config.toml
num_hidden_layers = 9
hidden_size = 192
n_experts = 24
experts_per_token = 6
d_expert = 32
d_shared_expert = 0
hidden_act = "swiglu"
moe_layers = [0, 2, 4, 6, 8]
router_score = "sigmoid"
normalize_top_k = true
routed_scale = 2.45
balance_loss = 0.000297
balance_bias = true
router_cosine_scale = 20.0
init_std_router = 0.0373
lr_router = 0.000683
num_attention_heads = 6
num_key_value_heads = 6
head_dim = 32
vocab_size = 2048
norm = "rmsnorm"
norm_place = "pre"
norm_eps = 1e-05
positions = "rope"
rope_theta = 100000.0
rope_fraction = 1.0
qk_norm = false
attn_scale = 0.177
tie_word_embeddings = false
parallel_block = false
init = "normal"
init_std_qkv = 0.0475
init_std_o = 0.0
init_std_up = 0.0475
init_std_down = 0.0
optimizer = "muon_variant"
learning_rate = 0.0113
beta1 = 0.95
weight_decay = 0.0078
lr_head = 0.0211
max_grad_norm = 2.0
warmup_steps = 200
schedule = "wsd"
decay_fraction = 0.948
decay_shape = "pow"
final_lr_fraction = 0.0
batch_tokens = [32768, 65536, 131072]
max_seq_len = 512
doc_mask = true
train_tokens = 526400000
max_steps = 8463
dataset = "wikipedia_en"
Below are experts of layer 2 (counted from 0) of a mixture-of-experts language model. Rows are named router (the router's row for the expert), gate (a neuron's input weights, with its number), up (a neuron's input weights, with its number), down (a neuron's output weights, with its number) and show model dimensions 0-191. Each number is 500 + 50 x the weight over its row's rms, rounded and kept within 0 to 999. Numbers have three digits each.
After each expert's rows: "comes after" lists some tokens at least twice as common just before its tokens as in all text. This comes from a sample of Wikipedia text that the model never trained on. Tokens count by the router's weight.

# expert 1
router:519520527464520488491463505590488577549436480457586502559454530594477564530514523468519520616527484470368616491475529477502513553466608450524442550543543487521612504499473551425467546535536517516514519427482497555523537565467430463566477442515474512481584497516482588412501423578429465579540523516498503375435502577549549518480593491512462449568551450465561502454493499475541555392549400500492531523478553525497443457584449500552449440470627451527557565467490420484512408493447474461476512521600487489508445564496516549544443434414497479474427506495423469583474440533507515525
gate5:503632532501432522518466390559451500530515530473551529439543477532462550548522502546511570603602639549410484502496498550536475495411496546494462474412474498558535539434547431468573503483507582500480497499461542475448532460469523482486495414471603496583469434478535446492551522449497551508430510435503475490510529554546545518530431517358569495575320529442454539479544473476532437495503540547536564507455523575483543517539502465429569506536507445456501519477425438454533515490491440471468562463470511524518463386551571355470457515440501410484540467475462530558572509462565527509
up5:466472507525445460540427470535525506546491466437424510501467577505475417525506533491415582536488446494496551574579466523506494567467518639507479515497562509499424462545443504474537430482524566548488537502548436558474502543429533569569535463446507610514534401482558500467464531495492508464482545535447482482517532500487507569443434404566515625538461531485516401440511442455546468466439535476469427512549517420488567509546537570445601646366473382591561511435519517489447469465527480538513500504462421502473522469441513456526485458533574510531611500473524496358551521471447530436
down5:445523502463449507514487509550513546461464501396571469495451543438473548480464460382450466539588432469536458528564442555528459504497523533517595532566459477489534585430437466465515534458492527446501462468430445575448449419480487476481524429538500503506520508489489519498513534518460543534440578581409401467502553489483545505472450508545594573476538460568496596497457375548512366520469525486496440545523467545458629504513522481571477463534540566510478565531489469537416494529500525514527561517507427561453532450535541460517480554329514509436506504322584514600496513537435469505
gate6:515556619504494488570542588522563465519558504508508628534535405497510469468516548492574536622592507449524596487518446560545537418486549488517474550579472478503390472503545479530410514490503459452443440464536433544469490481537510504516421528576485560468544425481418483566471452562529572462555450529551436478507424470538515472432474601418447470514558458496489502502387484468534534441552444480522487553533596460549527481476543576439534532485462507519467470505414539550516498552491491467523553479489475527569468436544491558434542599591551504385511443491389459513434503445582494413
up6:420538591640563482536506472522479437451412509501484513486460476490439559560531406478500608455524532526522483479583597523523547528467520534476482495467477527481470532494544506587529508577490519465457428473490492460516309530493546525506539437502474558410545477538503504422482484425528548442550549498427477476391512482535526449616546509535468481536560495551507523463445511509408516556488446464555566449492453495317483423432460570466402529535558532588435509521529463461503469512399531568476482503484570526478503478504575430495551503599471536503501515550514434569527457494514582466
down6:495407511457490479563549493625413421411607497483473459593511536471579617464509516471436443446512505473464516471479390452503524491567437536543447461418482501552418468531478488565532418467459601518556527486477472547464462525412535443573498520485575509555498468420553486537520475459566526593549423504479487453547556511448486563377573472503492460404431513488500443442490428448481505489474526552555545517507548436371462467505538434626456498515525476449464519380467536550531476499545572413470536503495525477498561443521444499517519573494507476571423455471513447446506453525559497511
comes after: "s", "or", "ur", "n", "er", "y"

# expert 18
router:519478489443481557581385581418433494487491503509525541546460503529561482502512549514512584420529454449527424538466509543558476530500516490570536546542517492478559473495590459458506471501426456471497439450560487491521484513583508663530508549390463456451485521451546472516608500648512488532512516405530478391510542534459464480509473562508442559469523564476440512562597541513505483492529536462554528500467482427486515489620449505496528426480489481569501572487549535563544439512421402476598534528530470432479541545534482531608488494448486554511504448325461534574515511513524484387
gate4:530467488444519529564488550401530508459445422488484540598479531553466553494591600480508517576477493504525476397525444491413538495514566457453475586536475428462502416524491452456516467535429540555573594451479508503503518494489560456517516498482474501506481579467525508485492493520502491569476469456540415449544497525464482501505513490415493549472560422456519425551562484484494514564428470631620552590483508493456568460450610445498374468495388431545530497449488478494525495452499358555528503508435464512491540574499562526523540510421506464549587546449401432403485428540604454528
up4:506404404519481372521532458534510527457473411520509603468499525464509476530544481427450547486515522447442487479490501516549496575516526439485518597518536456509499524520512526542366487518512517515541437557580485596524470548536466530561576474566495512594575520445429497451507488618610531526526511456532571515556412506509405453491446471579524486435472513519575563504487438467502556474436498460508535444499512500561561617404615397511401565461470543470496540487532511603529601484539498501431417442487502436486505466564501560458487472541536493524490470489572582560512524593509515415
down4:440486480423437419514448563588480595517518546557566517493480403445466476546465504476571424551598491435463572478521556471603472547500459469469413438558564510408528574529510464450440484579446412522519522444502442440527545459506430537550516521474476512502543528462559525587506593556445497609468422465579509603497434461467496503533524542453497535464468566527441552511505527416541522506555422462511544469458557569474468450528493383513589430536471608482520407520517584513502560475505516531479507550471574465456491516523550593517530592433522450512575512538562478495467487555533473588
gate5:552620596512459506396423497571452466519443552555478510505495479569587488560433546500472475523667455411480560521470502525426530568585444470560446527509537501441504612560515460516509569462498492581426481477486526498480532557502422509548510472436478545606477500569540528507540547461498515454438576442611484526538544444582467549540484550546463535466502509537494411570512502414572526545429461501529477498495531538534592443581544504514593504505459467573548514543589468562468517623485557514563431487513524516550541475488545474511583525510531458518451532460494496556539597531468565429
up5:505520546563540516486551410463548421450561422511541488499518491573476504468394589520548485453542381481502499511532471504555520469457560452506499536441520498462519310561501488439551485637374510451529581479483527509537466563552444480561551491471465476482468651533501480462542425484462486476495544547388518477471571511435515531475493474489499449521536438531481566506511485483563460468556466561454497534444445516512421531499524487518401471492567540526556483426600576442515563499512536535458465506595464590518470486567541422465468579403540490414529452520505450478472535570399471511
down5:378449445556502541411443424530475442479422446456462461535540482486584500512434446428461535449449497411474519496541433558501470459481506513565452450498565490515544470511531458515515455459534533453444525533560554612520482416496519482474471558378475506568567528561491461483549565370578465535434458494463501453502524490470463537507417527488543520496527521540396464429616547511466487520494445441517599479558495574539464454393476488452556471441499579532498502498514483440482402484582424454552422457447520482389499499424452506443527530491398557647532473565513487505543497489501558512
comes after: " |", "-", ":", " (", "|", "S"

# expert 23
router:505538559452415538586486480598473459529484504403568514478608502470534503504586517525589508540498476497519576456583599555491513530451565427423549594441475525471521518491530478436488525560440580516430540356504496528471436561470485495468372546511515510457460425453476512403524476562492479554477498529534533501461486548485389488529494501536513515502534510411510518510563532610531576430538554522432558429394486523496521397555422489476498492543515558466471535424528431527434498513440464478591536433454407609575446527460545516477378526511471447506535495448495489510513481453474532447
gate6:502598569516480488550518524440420437560466441562567415532506485376486544593431485477410504635526419539529474525536436433555535584567560464462523488532448595501485459499468488448498553489544374460485525504559544514568493505535421585532491519476534469508494478429443540579550406436530530509517587488526540501528467487506512573457463550515572552496542468603461422515464513469445527502392516505516434481480538582512473482500487513503522395551474547465477446483513548462438447506617511526538491431451519466513569605542452514523508502491480443447489504535393436372541535486429465451
up6:432446332460462426565436502526515548501517446554444528445475460452450527454509499499541528503434602442530470567532490436481535518439494471455516564440577462545547509486432604625469451538432445380476424473612480571527533575563542503414500494529507458614488423560396526490487511473499460546447534488427471507500510507536467543632493502449411472521519562424485460523555432412549433478508529493426559471485448562495503560441444535438436551497563510499507546459452512535522553478465465437528436532538575463467522594554472458501495484524520529534570480465553458493573519558463511496
down6:467539532437508603507433486536435458606503509503505471571529574504435549554436495434509544440541580522414408473550496477389557451521489447476567501522488549557487590470535405478442507516496458394560494450491545508493536353469550513540464471434391429502438507509579502500542508505494518472475494440536429480465417514431412572512544433561500493519471489334509468579417500429506384525513502514499500395479553505462542495555438445460508432463484528516523523548461583473484526555510392509525480528501580503580596508492485512559478459593472522520487498508478512540513480600498559475
gate7:453574500486607503487551474415414535392589435512430562447488564514491526535476465478397471491543487476490587575530436582474499488515520490517480487529488441539485485549451468538553535474465544455575423490610500563453507518479462488502466518524548577483534473402513469477484554591545552398500645533504455493576490544550544511547518497420515477603434467431527518431506381565409528447504442524551509502578434475558519551552467562541525473480528475484636522516574535511480510533528558490532471450518500492492465493520442451561528511436574503504468526472462356550520605573446555531
up7:483593556534484452541413480439476448417548530519572602559383518454503434480450541465471435546535481473501492538498454410530458516494489533477475531565493477534447501447482389501402493421571549507568504453556506573398423525459498619433522522500601474419523459535471502573522610446533503598526470546436503525518522506526507465520477444464443519509463460504465546494470526546525502449480495492479561553565483462538518470385543419434441622495490513499534486552420510505498459489482518429384437473534470382429395468563537486516499447470485618553472531514554502462493559462562439485
down7:469565448505583528474530446504479517469483534550412572498508503479507529604487430475500438475587495513489477402531526422502481542553539590580442549503500558553514397427432375462563507543485541483477429576535550436497409584621416459513544462495609550462529514454504465482475524458509563486444513510485467586494523467602466498520567507464489540482507532528510469566511442456509539536521417542546557519577479520522528428514455434441474472487585480455521489537535469471510554469504462499398541547514513462536459451525416496551432513563568528515426390434503316473404479556502474510
comes after: "\n", " 19", "il", "n", "in", ")"

# expert 0
router:480513622473492470552513442406473592433491464457496436482587489521530556500537519420481601530536529536495620465502555459489484547481454458435526491567446547508549523483448494389597447478511499529435472472476478479583481599604551497456507480372452532475491536466537489423440486554448488592522513384495486441419545394536514489495514546539553575433524508434558496457624498523445477493481554571598421506548500508455505448566411475536423496537521491464502555511587475567527467526434408530492552490584484551441488500485540490520475497447540444435585568482482448491447522553554527476
gate10:571555506473481591529493529556539544316405443523482467449432551567439513457458503466523516579477511456497627399586573444542507528457516503510451534500501554591476533465466509525470452492433455546550494446558406490580525499531459447516569500439454458557493525533524557520536477568512448515584433543500468498471540496530524470467560349590559487488486515485543430466505506529520556571431535448553585501550561528520419476472554515502457481498486525486425489537445553520501438521476462539494489532532491434589502560448598468546494470527452496434440570517562413582424552577397467482
up10:464516494506458478506663461413480477541503497533449425493518459617476538524454438508437444596530586523446398453529516432410514456404541541529504468394499518566508364549503494556473505512478518527421430521524523411396476462550524508520505470458437401506511460591541484489404592467551509604500454452441557495528507498379558522559482414431576523545497526458522530474538524452404546531459580537554511543511558525487471515481458461457536457479508461592458555473488452521492558442514554456432533489507504432487494522537531462478467562485514513511438454537510637477490518501550501581
down10:459569434430494487564452472522537549362597477450522465448520393520510505520479502457497579469460489481677500458447500529487477506479493544472491491501474425535533524541447562546571528598566533523421519500466534478476453491513570529414531496464458401482550489498484517533439498469562513446503495490473498419566555595479519497498451547516459548509418507480433559554478445565395451556521495508472542542450574465489528469588460501480476479462435528486510350480467477490504383521519604558570418537412547488529418502498382499533506485399522532455629510513525541534483600541506493510
gate11:539590505528427428623577519524488498391574474514665494537617533446528513536527507524467531482547454469381510442479531524447472437485441421555551457423469488427538533514560463480586515516588470531476496564503573480509573468500455546376517548525542472514544581464540545483453549444493428543477491421520544504519540493524543578371537504616522532386499470504533497435600540445533472435538580513545489439435434443513514495519481505540514589508588504465504500478483475555548429490482512429511382473506453534501442548521467455488501556460524487440520514429506514420465491479508507537
up11:442476554511478538483478400550536401482574404459460514506529551526486490531461414491505491443501497414544482462499527513554524447559598584495547382438525535544493481511531507564547525516454526496498506530507507434466431491539539496616554461557432379507415588540440550550563460490426434450536535431626490542466520528492604487571565453503444552412492568472503474524460615479406506510549608566485538474583520530599470466525497523567484498502497463500419452506494436507437428471416487475535517500573475530525550493528400471538546514478541560466377496604496458501473533510523502465
down11:456441476430554528500448557504501571498576492481588587557483580517529522541537548537506562503488514498369565480423599528485488471536506457524529471540481541491435546539519536479544427562509498539500440517505357539393541382544562501502520495471484459439533498501532565522574451427477566499444499453521536541503485537458557566487495484556441545495432521475526559416576573443497437543517545461620496480496486440584544547473475563501399459488531476486551507459454504589537564565531554513488508502505530487504541399542530465497492375466529502474423381516579404472564525388580556557
comes after: " |", ".", " 19", "|", "–", ":"

# expert 11
router:513491479429480398540562567516497529483446457535453531549585493588528564610515524428561474446522544526589471547530546479502542434527485521443513457558553456508547578446558415473465528567566577462556510431507594519415410435592556509511469644535423508418516506456500525446539478439496515577505500518517476429501552505513473489520443507483473505478532572409531509623484492519436490485443551469452495450386445556408464491456408568476494520421445480490496440441414485490449480482523535507547474452565405497558571493556481497547451506520571542446576609477501428507445490546492454470
gate14:471497592488569476540509494447517565485465484493580556524473558503528528486401548526463433518523472506444596424535479545494526578569484463479440626568505519495430431464442582549461499460477492562553514509479499537517504469530416518406410477551547541479468480437476448538484588503552475607550516547466495497501567495523402507587538505441574454538506502495519404537486575571543493571514475530545466456479543486476453485525571588569506484494509455529525443483485461477559487502476513542540559551639518461539458451448505441462491460568461585418532456429444455603394441650404443496
up14:417550531425467515489532520521597501558511451647481569381581548488510435523550401513466442527491545587513512527356486485519456570492527506393572573358448445552546455539581491511474427560514545583542535466468522514517528498562586614510543523471526544519402494465432420499497522513530480579486552473468480485574518489456528453552487483419450523534458516498552579435522462410533509492487504474452495419532500571501558533558454510534430459465520536508487511485486467550386421560482538560495459472490486487476534419502491465397507450464498510565472478551493483534587484501407495567
down14:410623474517481488503498458584541546555493406562456514474470458455535518543500396485437452495422439419472456518466528462471469505421451563449543584412523471488495388548540434521491424415497512474505509518529596371576505584489571485562508499597457464405512479535484536496479487540558428606564441458430526512573430509577515492562537389473570454489496543473469490538490426510504513522546445460525436536473637609490499545511488458506520516587571528429486580545531526495531508472526479521557493493549516492539476477540521545526504472571492488485465445555522507422617481563424449501
gate15:540591554519533499535485437514456566406510410463549485451432540537585569505596537541435504335494431504431476557497496464511540519479524496544498460477599400501437439564505548451438544497542531483517454541522524585531471589480557459561405536549496502569597502522501348414580446500558440525560544511508460496507563457571469520391482472468439489475546550528534430573529459437586482439502547562416548498539459565486492528588505516537431456549568496511501529510500420612480475451474534621467494488459501492430468479499564519520502479506494431493459465488455485534512548454500448462
up15:457493512568538527544547426532501518519554483503537471537495586340546587459515473507494493496511508505415502470484490512586550559475599496538468487467512544455529434540563513480503484459588485521554539499503588506483527517546483478506380394499574518525524511500558435478488509466498525479474560424535535502429505490507471475545531557437507632528342484459429497492540432517601510494516445508463584538472568514516490471500563544421559531471470510543517521540489523591502469535489513425465466475481615465471528529433431567401480537440566517520381440483452505430355456531648460454
down15:369604619432444526509521480540467610485472548451466382455575456456507569497534451442431559531445467480478508595486494495438422449533466524593494487557530435503487596530526480553498513488415416483494482563551499503483514464495417476446592488494495445454408544513511459548522388501449526505522518518609510463483526423477557513540542509493521398443496535546503462523537539417491507489581650498499505515470412526569563463508513543513483475497471599529460547510616567491474502442467447496542500487521503467477531537509607489495521601414459470385494547476458510444542522433488481451
comes after: "\n", ")", " of", " C", " 0", "=="

# expert 9
router:477556480493473491527454489495492513511493490502539564648501579576538548499543577388518536425598526448527501535484498590422533441575482497388533561535519481568486512546529461515470501492555545558486502538496540542495541467538490560490554524368515563514476556476529473422565583492465541487523485381488503480543531423389488538485542508565485435456492506498443577535581505430446418428502547474532449500481481500462501484636493587504471545409462481526415537506466587493486495486455391400506623559456551438420482539474548577563472528446463559472533599473493502511556507483554456461
gate13:512421495491458596461524487538580489446450525468504473503575442416462530459594513478567399532525518451532468520509493501475474472502451457483566540456403474580557533485473461454552502616476567447481521532519404503494467472453427513457545558499514417452521431397431511568482451424464459476476522537499441478552457572536481487493612451562538596492458494520482511363541471499542513524503538440585476477562518532498422484441486462552494436555477532448536436583529462401444507436499554456427497397524553442529550508484435479520471487390521601499449654531591532521484520520482479424
up13:413414450550477575487491506451569451515474382476468522490534463510492547511517528499461539531449537505422506458503541486548502465505519452511538492589540500525514542415567482535523576432524553578508458475547560539556564507515468438544494488510458465495594489473493492448575443553494469404475512566593442489505440536457536480518452455501504518515433537585462475512587527504476535528387493538527573523510508513464500557464557484443410585520486361548534379580546522465396528438511487528533539483406499429511584623485526566501463489495511529547353415413425428507463589558434454461
down13:521505391544551511449495463479525475486560539587450438501370457639490419418572427593481472357498482412451493435495501503480460438537484550549494545585505496452394541496564491490375478457577500470468508529499509535466482464541544496508489467476447497479555534497539508567542517562524488523559408483498458510460582561455449510496438545528534477529439394519472449495468511492415406433606534510484555509465508486513519545529533456411405508472503409393464540508515504530570464399451511428492552565393512479500549518509522449511473492566635456517510442516488420523510508514506476524
gate14:435495465473530527492496449556452589541557535489481435524431468490573474545550476549570519496553457448413427484564411409473493536450522523429531449519586520507497447512445513554502471550527497531465545531457483496520506586410544409559548554486514440516445473495544581537503572650394494473458571528450513475519382555582503552458540568524485506539470454485551544458591529537478517469537463646429515507454557465472507617605541477552464384510517421440532555507494510427540504592519562609452464577507452554521518500445513480506398516455497454488570523530496543504493500554518519530
up14:471491495433453505548550506452468505505531427529528501571534557521506451484413541514515448528430535379576530568445505523428461409455479528436444449559539516474559457554548397482537458476467547428522562519502494499474580547543489555499604453542516585563534587537474550531467500530434533642469549420520488535633573611458475450592465491481538502495431528545506532445442439535488488530534553601417527452441481465480454487567533493587497511516482505487445555480452466541486513426465529396455514499533509529490486552502465532587486493474528576536443515387546478429527538644573494547
down14:551509481470476491481572463476576565487437545429499576483562490491447454568598584505501493553430489500550515583436505514446546563535528489451519476510530402529443455510564526516524498448590596520477429496505483545576405534535543511536442531456419443525448389524498480527427562493536443537503496550520481461585534610433531532546565520449424463383589548399527589530525544546457484441522514498505473428477475472520536465438519496554556579506495519443512519505486554497483499481503452557452431494507543630505669464488438418537458572392491545394481458485500552487481505455498505555
comes after: " ", " |", "-", "|", ":", " ("

# expert 4
router:554559508517464484443524455466475519541502459565531540394434507481533506431500453503529583547547476393500448474515504491479524529498408514528509596474439488490458498494573521486519395565522517586483579443558545479461462418470409517582442559517485364510523441441499475493450535530534433514494523476557527388482649415492500585515504520531468488512413481502540572534548610468503491454537510465555456516493558472546543572550520568406536517461510482456551573488438586497423439535532496530486431482481524493635468564457487471581567491429550587534520488493519565530435417409547569524
gate5:537538514547437622538467482477467469531526453443534556499540453492462454395459453575515410472509513495480503550486491503487458470481471440492544518514396391536486451497571469442569465479541443575424465472523497481552377552553532593530572399478527485493582406494491396497566499451469467466365539476506457501496551530378546517479530481431471487490518505567568540630467459545594464479554519531424499538576581573473434547596453472462515451487409469476529437420477545465489465456549474551499508558427508514419444475499504510497570510520570477501466513485652503480468525518516529485
up5:524462533532489494486572536452562514531536424549613446466513622465494520510481530407613516443444593553539540493518456477429529434441511516484495444500451468541620497495517507522510544415565567453545369626562493470530498449561417564529451548449544632519541524525476449494532491481587501513509501507508440530396501464433468513533478495437428497448499493515582482418462479467538469459448492434486493377514568490487506497532504573431496442503438514546526517467598468455463471430421546530460536548571470548562563435509565413547557513537453511573461445465481420552546457527460542521
down5:399585528381481503517505486477575520459535529523596495528496486456544504525557604507551503478591533450496453503477481513578485536549521481540586542476538487551502508464598466509436481539487497442480467555465487468477493438580531527526514548534468485501503455518602502381537479378506418483506583633471507493459434420418478411558458413521455476402548413537475579518611538497592525405554490513455462557562518553535534525492519485450453516518519566523508441533533510585511542551560517499529553482444441536469532454532567486418546499570569455558470535496459474543420481545473443362
gate6:517545456523560465548544571521540544520464526527538459480443449420516455596500475456547483398462453502420510497524560507451496550501513437497394540548488498560516527465538488528545455472515522584564422518476531437585582432553528471489531500548489442443469477451465561428519479615473473546519513447628464548486570543472507482432563585476525457423426470516555556537406578540533553498431542490529506637433562478472539430518563490415527490575500580500458581516446531445530559543461457605453415436391523508549479454479606484470563477445434584510514490453592518524541490493507489501
up6:451452529452478618465484531494562544473623517548481470501563485407549538520579539590505532500529574463467499515582590526441479486485473434433471566500572477548481480500479566521508484571417590493479467513450469432547540420486538485543494595492468518551479438545454456559487444547523440471463526509410466453470513542542502493479528465520497522495504527573448492534439498480393468413465494452601606441410475567506516561503496489633527411461523505446536505384503427485464578465501490491517592522476510519504499489583496489546480564478376498551519580580530402523419398468447426463
down6:611492482512538545437496553442508485467460490555458594534481596483475449453523439517592588411496515459548504584443584468396468495501452428477496549498446482460507561516447486512497420465541472473498473462578543443533466525416559440466558424425396608506489468499551561473509553483473598551529438407486441440512459499429447489454473500500483534625548470488563565543472505537513503438534500525512498527359578481548503544506570425432469450471468542554523467552406556537486394534484512497449410459540493528532491541488440496550485502495577549369522456424560513421494512559476501501
comes after: "s", " S", "ra", "u", "la", "c"

# expert 3
router:574569559540416412465529508462416537441475507452519528542563505536520458567517518448461568425560477524510413580555496556482459503554544453472472580472495438510510509493519502441537531593553578605452525422529623542442508565469518553354485551535445445500442577393504517443548545492529472524459544496500541493488526550456547510484539512461360454483554450518528446610622444554429496484576574500538513508450415482565547454527463518525533589428511500580452546508536496532571479526477532388552587487520504513436452517546557577523451502433542514498539531503507481551468511449474519460
gate5:533529425530464495609459536425519507536506456573564453499480522421585473497564499502482511518603540493521480495474509510494556531553485489375401517432489417489545537480439516392482420532445537440556471431470498516566560548437516489440447559473463457471464506608487494456541542466572516529459584472573497457503482430482546508508457612484471446433496521537465469500460483549481507532643564490472612460509480529462445468428516422528469470516404441565503471545436469575570478515487556504428505527444454544473427605563485620392472514488438534510552484527492478455459584554421487421
up5:430551489506484414527576476489504435481452505502570515483432604483427527378466486502496518498494451465576427436448547535512474514571608521573438522576559568462477460437513492473484563476487481446409433459562548496472524479413390469493481538545614463445459453481400427415520499509458407462488451486469534486529494437547444432447500431476483449522434490444542481422439515615543534473562493492444444444424507517491418458489521528472466492557481539494533490514427452577561531507437543468446518483509520380591499587518469496438475446606573525392517423517428497541510513512478471541
down5:513554470564423505404604536590491435521410474472521461551466459530508472557492466493510451518345531544518542597448408548536522494535491473518448518491410504502382437534479481542521555475458496528463521556448518490467513478547489481479497514522506550463582461498570588446565552492489399522495488441516491523470604495465534537507495582475471440512575369447518485413484587530444489315489518571472522479564424483548424470542582572572397546541471467539461496395499502514587538468477548469552465507549583488412497492501547479481491457528510533509449517518416483507500506431471459549
gate6:506460539396523518493557474452526515547394513432501554546545440475578522569530459536520487478513467546521496513529499496409456492440501522483428540416492444451547572478496446453526584518470585444552468551493516451568500475515447524437596528418403511522554426424645455511516515517455553563472508518441477570581492487484558498477516553625490501497495390499525581562495467459394552574571431505502475561448425457482467436566516548491531447489477511438504525443544535494470574522520547500425504556529472483454460462447422558566478415490565451527368567474427583514408556467489544527
up6:530554508457569505440460559490536479495556414468397532483451479475557544478517623559441521538530518511464506480539463507522557549565514514519507518548509465558610536472541504439546484562505485518532478490585588511583515545499608463523406456484534472436375446404432540608428458506485429409538499456486485608467531552602537477597565579510468498644533455433493463477640455416500457536504517401533620457468485517499474486479458549565458514515500467465494506516507533489430454439583549509439499505501495481456475539511522438459526567497509422552531534502542472451489589435491486502
down6:541455533486517577447505498550455521468491517465487521499480421489585474514458471508507522629564419486482539541378535431481474457502516488553505493491519415542598528463514466560456542517453513480473529399437456490561497453490479532481472590476509531444449586507573531469556528628554501492582355478547489493487475484468523481551480389475493445471536448474551518482441439397412428497520502472566537510461456440446494580545508529490651493452500505596533547558470474478490517470587375533447497543465450539423532474566467461631449517447486506521483493457487418418609503484558506467
comes after: " ", "ed", " (", " is", " was", "'"

# expert 5
router:564529557494525485597595536453468577494535450526504561571537511521478529499463522440467512421517506527523400523422524515483543549541552498507416556451556473433502509507501409386558509633491492569412472510561564543500407523511466552496520545455514531581495589408451497485605527453558530507479560485525478460585529513386495555432532524504479500304500489529464458534486491564515403510465599501520505535466469509514464536535550469609506527414436482555440433500493476380548462545477450510479466520495511498477490472409497521507540527443491603470509501456483489514444532489468360480
gate3:532480534582437481469618514530556612604507561423516519418474424493538521466548465582442507515538508486571534446418578512484517613568475429470497557444540433483489499399588491425526533529486482476501528466503483603508434477574497525505544553523516454551490572427480578494515479592502455458547514548477518486450521509448446421502511333409488523465439501567463527554519529621607537525534538509509480516457525463485458565413472529570498447501507494542471449473501478533476372600541491471529570464487509476489559520461532521550437463495440493531412537517522532467522505484560385568
up3:449518546501543611477511533501464454540478525487522487552504587568518394441466561529527441459555523500575546560504500493458374521515481502432557483538515485439391578473535446568521524508538498457467415483382505450582536473455508504492563540536490516457517484475447540485390566489495481626519397509468486508548487485507537477461501491525449477461452504492502527548506497444457574504510581488471451397454440437495618498487442463531568355473514491433490482562456384516352563445481498640474484561525496496535534444463500528469452521371455516539554536534487538499565483448539482430
down3:488553433591594401505483423598565520505363573474493456532464405458529510553470455535533504503564438464507465431437464553501558442528502405544502445491500571460392484567447518433463509458516446473556502571517479581567508450486477489559617516431459546606500524464471469565490458504437521459462571463576572569521459472545490409466556425371470407541507593578503547537541487522549471478436428446521564500498416527519413487509478492501482446462588550495438456505443505507541543466465530511461473549481423464534510465521516483454585518548497450539493547529414466514476522559532435493
gate4:575520598544469435504532480384395490412471475419518492462515500614515575585542544489487607400516429501580549540560531485396476476526554456566380494527560492460638481481492480463413494579523450492468491522546528396518418527514523528433584564490425498500526516492483533489500588528572430439433565532483489446508453508453500531446496518501570394467521563487521501557495564541529410497498476534491470529486514566504499429529500437528460558490499456445494398474460397443546546451482514506541454532507375544554459438573514526501500478530465523528464506543531545549526434539450467428
up4:525513527511560505586498495481552550517492469340383543461552422473526499480485441520547526494592585535542520587489494507508536604481526561405440479548535579437437425479516508512509500437587514577483413552415505635479496448464498534491442488515472506550524473459526443397510526491533544542496400491507540586550449466548552526596534468532500498384585481439524515416467588438469491478583518477440584457548513485508511444553460539563594531508549483440428539515506550473542516424544514474466503525495526541497506528554487557452490512495568448595463529414438576492445514420566490548
down4:520533457437490619368519540530544577525465489585456490486504484459464448571512487543457500493556517534579422466489500508392462439484543480466404514501582516489467468485550491457547484434537576538549563478552394519395570460440496503577519517467397435517548588436565416491492523430448567483461508528538481451486529509450478461461620478443542503517427496471505537432506478487549546538484529569560605501520497500550507470443572498447528504451499498460545495510488452480502513492485448617545574553556482507513502488629477485584504580432556405494503487567541526509597604627494511464
comes after: " ", " re", " f", " (", " de", " con"